Weights of a small mixture-of-experts language model, trained from scratch on English Wikipedia.
Training: a variant of SOAP for the experts, 538M tokens, 10946 steps.
Below are experts of layer 4 (counted from 0) of a mixture-of-experts language model. Rows are named router (the router's row for the expert), up (a neuron's input weights, with its number), down (a neuron's output weights, with its number) and show model dimensions 0-255. Each number is 128 + 32 x the weight over its row's rms, rounded and kept within 0 to 255. Numbers have three digits each.
Before each expert's rows: a language model's description of what the expert responds to. This comes from a sample of Wikipedia text that the model never trained on.

# expert 22
It responds to: Commas. Commas ending a phrase or list item in prose and infobox lists, often after a year or noun, as in In March 1912, and 1,000.
router:126075122122183101147112073108157125154123145124138105134128140124153126106120110169070086160164133140103139189137139072149081164132173162178153192124155192196156131159085136101147125187160182106072126073123126110111113061106104117144134105058100130068168142118123119156088126102169166122130146129129196158125107122100102104068075151075151141150164109145127131103166125146144081163126041129145131094184187147133105123157105137089154071127134048126156075143090177169176131135136104100229130179054125115159104120092116137122079141182135152092122075202125159153091145152084062102128081139114155096095132106189121147136108112125154151129117110149124174122163163137146096141117103125128076135125117110159179142083188106127167109158140146146125111146097123080095131092149155
up0:105161121101118130124099114102164115134103114095163095179142167085131134111121101092138149148185165143140178139153097119110091149112091079136098142072133193098141162146097148132145097155127160136115180071153107197123119120147169080076124132132120115189139091154105121166137120177097229165154166095134079108132117146126065141143160080087133141090119112128190177146115151140123102146167142141164168109137140105163157131126167162155134132119136137090095176122126132094101216131118094140132123156112150105168121143194108223179115110151120189160143134087119140093081123155127062122182129165134136109176163076107150084123085112142159136134128105114126092171215112142081136077164169099134159128102043123080137092082153122172053112103111142143076157076141047147146129151102158
down0:102120129179166145117111089125110132145077121062121153124138106155156123134090164162186109138090121110088092185134172147109176127163155144102137067097129146197115123127138150206131170086134168131151094107114138111113063126101130114117154126113127102124066092135086111103144139107150088143157099129158110134137075084115137104084168139161145155061133118148066168099142065092148110177110081061136136174132153122136143135192140124209173099137132114078117168103136123151178140156126156098152144090120108147110112117107178092126156153102123034117109139133084124118120143142142144211083166089109147098120131201171174152121093157072168075042128123135161150105091128111155105107048131125089081139191198137163079158094160117106101104145172113211126149129132121129116127181139126
up1:179088145152157149096095162091160100139068118082148130104123125101136075084082130101115149093111123092138126163140126142134058127145132158141118116155163097076147118102143155055116044083165130108119129092178109201082106132095192173125142083118088171069136141104049116083133162152116184149127117084107163125148117143114104153155143112105129065110154152100105139099120136102131129135137133161152094180110175119128149193159168181101068148105181104124085126143117098124121143074151105158128098094134124148149130074117176164159161058152066188174178125113092087125117116107166111148154101119189186099103103165169134136127153128187136178132119094157106136155169129136106070100141124141176110135197170148134076137092105107178125163150113089170132179116191160121066184142114125
down1:149184091154145139094183095090074116118124087133117112148162094117180143091120130152091153134081092080098108087139082107089060116118149083174091156207103125153127135119113162172066158116143112174097141094128121187094061113069115075102120117090129127077122088141141127111160140174125050156140106141095091152154115142171116097128124112091111159095152175131042129116128121151166141107164083181122098170107141110151103123187114172193184080148097109155167086102119167165102096114161176161085065091104118133135099096126121149143096122099090135118117125093143046124072114122137177085177126127164148151153084123146119135108151134110141117119160194154113082148150090153154074060136088080135155110119126137128168129159126149090158096154110088090111098085149064180089121158122083
up2:128137155181152118126166168064152159147121151098154116143148109132143081119098116077133113073103126167095078121163130069071131158130121125113115120079195172106106093109166120125141192152192104130096160211070084139165159094147114118121170184136109194099123095167137108108163097140176176184143128152097122120192129127109104113146141093118108118140103112148141146142078148165120177106124088126201133177109144107119131129153180129158117090084127098107124120169126090153117201126084055153137141124083158131127211127145062118099175134059142163126106133115174129100128115138120081165140161168142112118157162181091159154153112049096122150161084136098109140064153123102140111120164105151088147128136116119116119149188143206102149152169144101097140117162168103081064082165190122
down2:172111097149129138123117082132197143149149143119155171156108068156136134165124110144116144133138137067131135131090172114200139174113111109140062109121079140157097116086134128189088115152123120132077176077151112127063099124099129151138086146117193134091168127111116142143117112139098058124170119138134186143101140180179177110114137134147105124109208173203134159055085086119100158240116123148135104129089109104098113117111076120134118119162093141159105121179155116088079122099134096114094197133123134131167160093143124082098159131167144073137089137116106120137083146126159159092183089102133093109113133191105146119107125150124136108070129122162047154203112122102074089103171133143083055094169163112113097135135083082153130143138074136168139099178119107163124074130085138

# expert 31
It responds to: Digits in numbers. Individual digits inside multi-digit numbers in tables, scores, heights and statistics, such as 406 ft, 5–7, 6–1, 100.00, plus St and Saint.
router:114088096120210127172145136113131163140121103127115092147104145121172183131094132121134157122099117125103096127115149179153067142129123143161157162217109094103115124113142115077111113140074143115118115097076122151165047090104130094150118138109155126103080128125098166139161148135151171157167139118145140160187131171082141057158098101103158149142130102135152126153201145206112144101161075133090098171122165109144099170099159122145061136137077038138116124142090159178132135152157109088134105081098135074168149083167097140167117099154121116076138100148098133143139174152128098114106121175188129097072102147159126168167111151093145079182043090094114137121141125103130153168090183131127078156173097168088130161148083145140139126149100157191146064100119095111071144111057072
up0:114161130146228115099132116170121158124107161105100055153157057127118117141157137158133113134097111117197119156145140163116130098115090140108139123111149124182124090172129103128094167157037126130128122112130091053140137106084078132162068095127099140161134082146126184068146133147065149087101112117127102166107193130147084156150100086119146070142118173079043126130088125144134113139124110119155116143116110163200105102079158151158076183128120075095149174216180126142132171122143115154091125152034109116089182149128133152129100139127144152120142114173091160129181140125152127136140137087201181128150104109126087184087114164127173122176156149106109135145166108135070099089120113116122152123171074129149178140126144156128146125144067071090148134141124125078093089145072113
down0:107086151117156149150128151126071103084165147162184118115124144126092127097119124114166067095125161142135151101131139048121151164148099121036131093132109145141139116092110126151143127064110114124078100102144131167130170107124120156118083162103105118094176120210182110144130043105168101127176162094144141058144077041139173119135110131183132177127114139201124161187171163142071130119147092092104153114106108144129135099148130096195146134102099124115105039182121180144088110109110135107100103085076077136157173160150103155102162129146123128190100096172139087159065100076093070071153104149095128072120166127122177114124124065141139117121081113129164093190132098089193176123115101132122097115156143124162128161107111164078122126147140127121142136155146152107173087132155127
up1:151193158096129182123160115119112145183151119150139112210140128181161099097136100152151153194085160098112170153035081137104108126150143142153152145106152128141134150097113140152181081119150109128136151129099103148106132089126136117125142136158139140157116119114133176157118112109135145096097124171084152158173133096188113183139145182181034119155126194073137112163091183103198109198117083149130076132109147153162103130124109161162098170158165085129165166146108117123143084071125113170075132152122154119131089115170144148091110101146148143132088118174153097102123154109093101113129119098176124151148101145164139189142124091089091110206129160138126180177135052098162124158115145174077174192033137143200163196121182151159127087144156108107134128123121118168118113129120141
down1:103108107132134134148078074137140155142147144144080109047114103162095146136157115155114129137164112135111096198131086110074140128096101113105097152143097072155021099138127086152166077157184089125108183110176103119147153132121100166183155096211156146147146141171168197140159077112098092127155184098147151119083142116124204165096079055120180110171156129115190116134154146129119135115082095127135132092114102136106163130178145100182155079134087098106122201164118161107132121090100121112156032108109074157155088124137144168128142131095121146127096138146189121131080106168077121093113116124096158146122120101120119164103087181123129099122063063116136154130204092123126148134146109061128078087139116110148141173120128163132114134116116090147151166129190130170143110123091123
up2:113155053149129154167094142103107094175133118151079119204086149047147121133127169152133180111129190138137181145149171060113157103153155056192198110105099098089098084143115145150113123136133163082123118132152208148161143123142091156090142111153139208112161125130158147091163161136137144125109131192099163132156102104146135182123137110166166126153104053177123189121156075114130125136145191102104103097117136132118135166104113097141164110116162142117109110108100200127137139132147130107103144125146108185126114135152161161170169182096078112094107088180124109141158144121143141151108136123184104085154180126091147147094086134120111123093141135177154060113076085068131109145130158101063122152178200128118185163107170105124111185128096158142160131136170157077085141101181101
down2:118089140075133147117104119147106147121112130150114081113121074146169136145116121114054122104126140164130099151096113107161107138079167102108114133184145170173036093205183097173153123131129128127140124047143105132184060155183121100121120115148108080132127096152114154135192086134074188121173128090154068168150111130121115086114106157107141141149141110134138134159116143158128074128152126136102118122162101157089086150130099117158114116064116069140108149061130158157167159115164143117130134135072184138187186136118083053155085177114108180173183131132080094136139108115162092152133096122129131115161094097134106037047141137128186069133189128200072129130136111122138162138132183095098128134120120124053153125137095099116084125121134164154116148185133136119156103163167077

# expert 10
It responds to: Month names in dates. Month names and the spaces, day digits and commas after them in dates, such as On September 1, Born: 30 May, January 16.
router:125095166051158064145109111066133118154091071160063146137189168121130141098131127147047175119115116147108158107147072158152106110130133179113186172119213133141098130156141156082048112136175106122116122106106122124156147139120099125145136134098124071084157098142092127155147115124137113174199182152140128148106114091195114090085069129151108134154112135158138143136098086158106080106149149083087116146133185153110163136152117136128103107124109086166100124114093148131130108117132127126140148179090150133165101147129145100197122172123080181129119083174103136125099195078083117107180161185136102086093208114130054103125105130127118108097124118068094208097155108080185109158136167101153129047156099116135100146148139164097115115158093133145190114169090139131104171126097098
up0:166144112127135128128101069102151193135114101106174113079127170101132153121110127147093089128087144126084120142133114157084124073164174117083105142165173127104124121087121145120113133067113149107140129176130126167152143106177151098182116167182080078162155171110149131101160100219144134183168109108114162097148101149152117131090103102130171151177208114150180169096196163162080110115135118178102128140189159129066121130121091126111119129153074107167113153153107146177082135134060116144104074132169068164127166087142083163096117160124139096074124150145164130117189155129130132108132156099134127155123107124136072100167091150145169127145080100192161163167133061062123148130088135156118094046122123173208151167134128126128134152106160096128142132149192156096078068160128099
down0:134078157142139180129157161180107177136137173119068101139132150129151103100061181151090114100156200101140135129090115141218084146121144134159100130146172154116137106148070093061145095127156078169122114165173169169098149131112166143181135137066157118191055082145057119097153139115135095125159115106111184105140158160104118129108135180119109143158137164155148148104158140126132104131054086113160140113128127048116091146116088075094138124105135169083106133090168123116093166185112140120116151131126086028174136096140083151115128138089105101139151077084125102180106128091161094103120135155121112181144107194179086106141066126149105176113171093147184147184129133089148139103145138175113167107158095124175216134130154082134144137105135098138121170161123131116098112126108134
up1:080133161115071149130120169112120121184125136106105093135185126157176154129095106068129106103152109108144059148133120118154127135114137126149147124163151081158152123128097135170147182127106123075139147091160124159125069148137129129117129133141169165169129151054159125123095080076114153076138114119142181091072082173122150179081125140101127137142131159139117148151119138100113150102167178111139115183168157082138124179129137102112177134131177153107095129095158151086161109156121128147103101098169061089146096118104142152125086117206126086096103150051128115098144110154123127166181170118090123159126116146023139128140154116076081125077202084193191129149168130143116112126104117118177107055209116065108135066133157140100098137045104081138107150120054120163123162135111075
down1:121086119118180118151071137169149124143083094174150095114043156136153081159137099157166146156108133054090137111127150106171128106163080129107077092106173130101134013136127091160093086171113106119098104125107108156145112125120217147123139179131129164170123107175136122104146145116119069102151129129129136170137158114175131094104131219121145103137191040084158164132164134123092134102115090130065082061142213138123111108137140107140102164114096119109162125067142205126142113114207104138118156148161136134117146145134132132047081085134125143190103116115107179137111165123162181116152106153131102169093170108202132103129141149153062161116115133148094109110113122109104142085152107099113113117104144137119073193134156083103153143141149154115073152134121102120177089132113117
up2:116111082059136099145093137118150111154144182116113070189097127067104182142160095174083117085118116066139164133112122165191150121090080181103133115053092127068152102142112133147107086142065116079159194090124112170127186174138132144121164174121118138128120140062123127064060055101170140106121133136124140071125122157164139138088100086114112188158116095118074124137121083176148059087122141065104130086119140079141131124115123129108122128153171156095131104154118168127123118176155094085132102114143072134104118139147088076144133101096056086112129180128127197153143135128171114127120123133146137122163172177187136116167140133130095139186129156129128118076097126096159152108104078084109091116147128136089148166199116119135165106168076158121109150094127139116223138152133101
down2:132115174102130060117178179085136126116162157143074168136085094180112137138098182100145124147116099138134147154135060180136142186135153146133084137104150119106095129123142127137086116160185163181190126112125149107194089165110121181172097125190126140156117066098164113158149140137145178084097125130161167189087162181104093148033131138047140140125152163159206102152089144090125109126057138203133142145101105127094086145095056103097117108106089148143148134147118114107117160128106194078117138157147114171173105127095115130145082100128102131167126120171133126106145146143123115112146173138082141133138128130189126192105110082196139179171146111094055125091124134109170126143051101166176086135154111138137074102092125133129176086176133105131129157107095141083129131117145120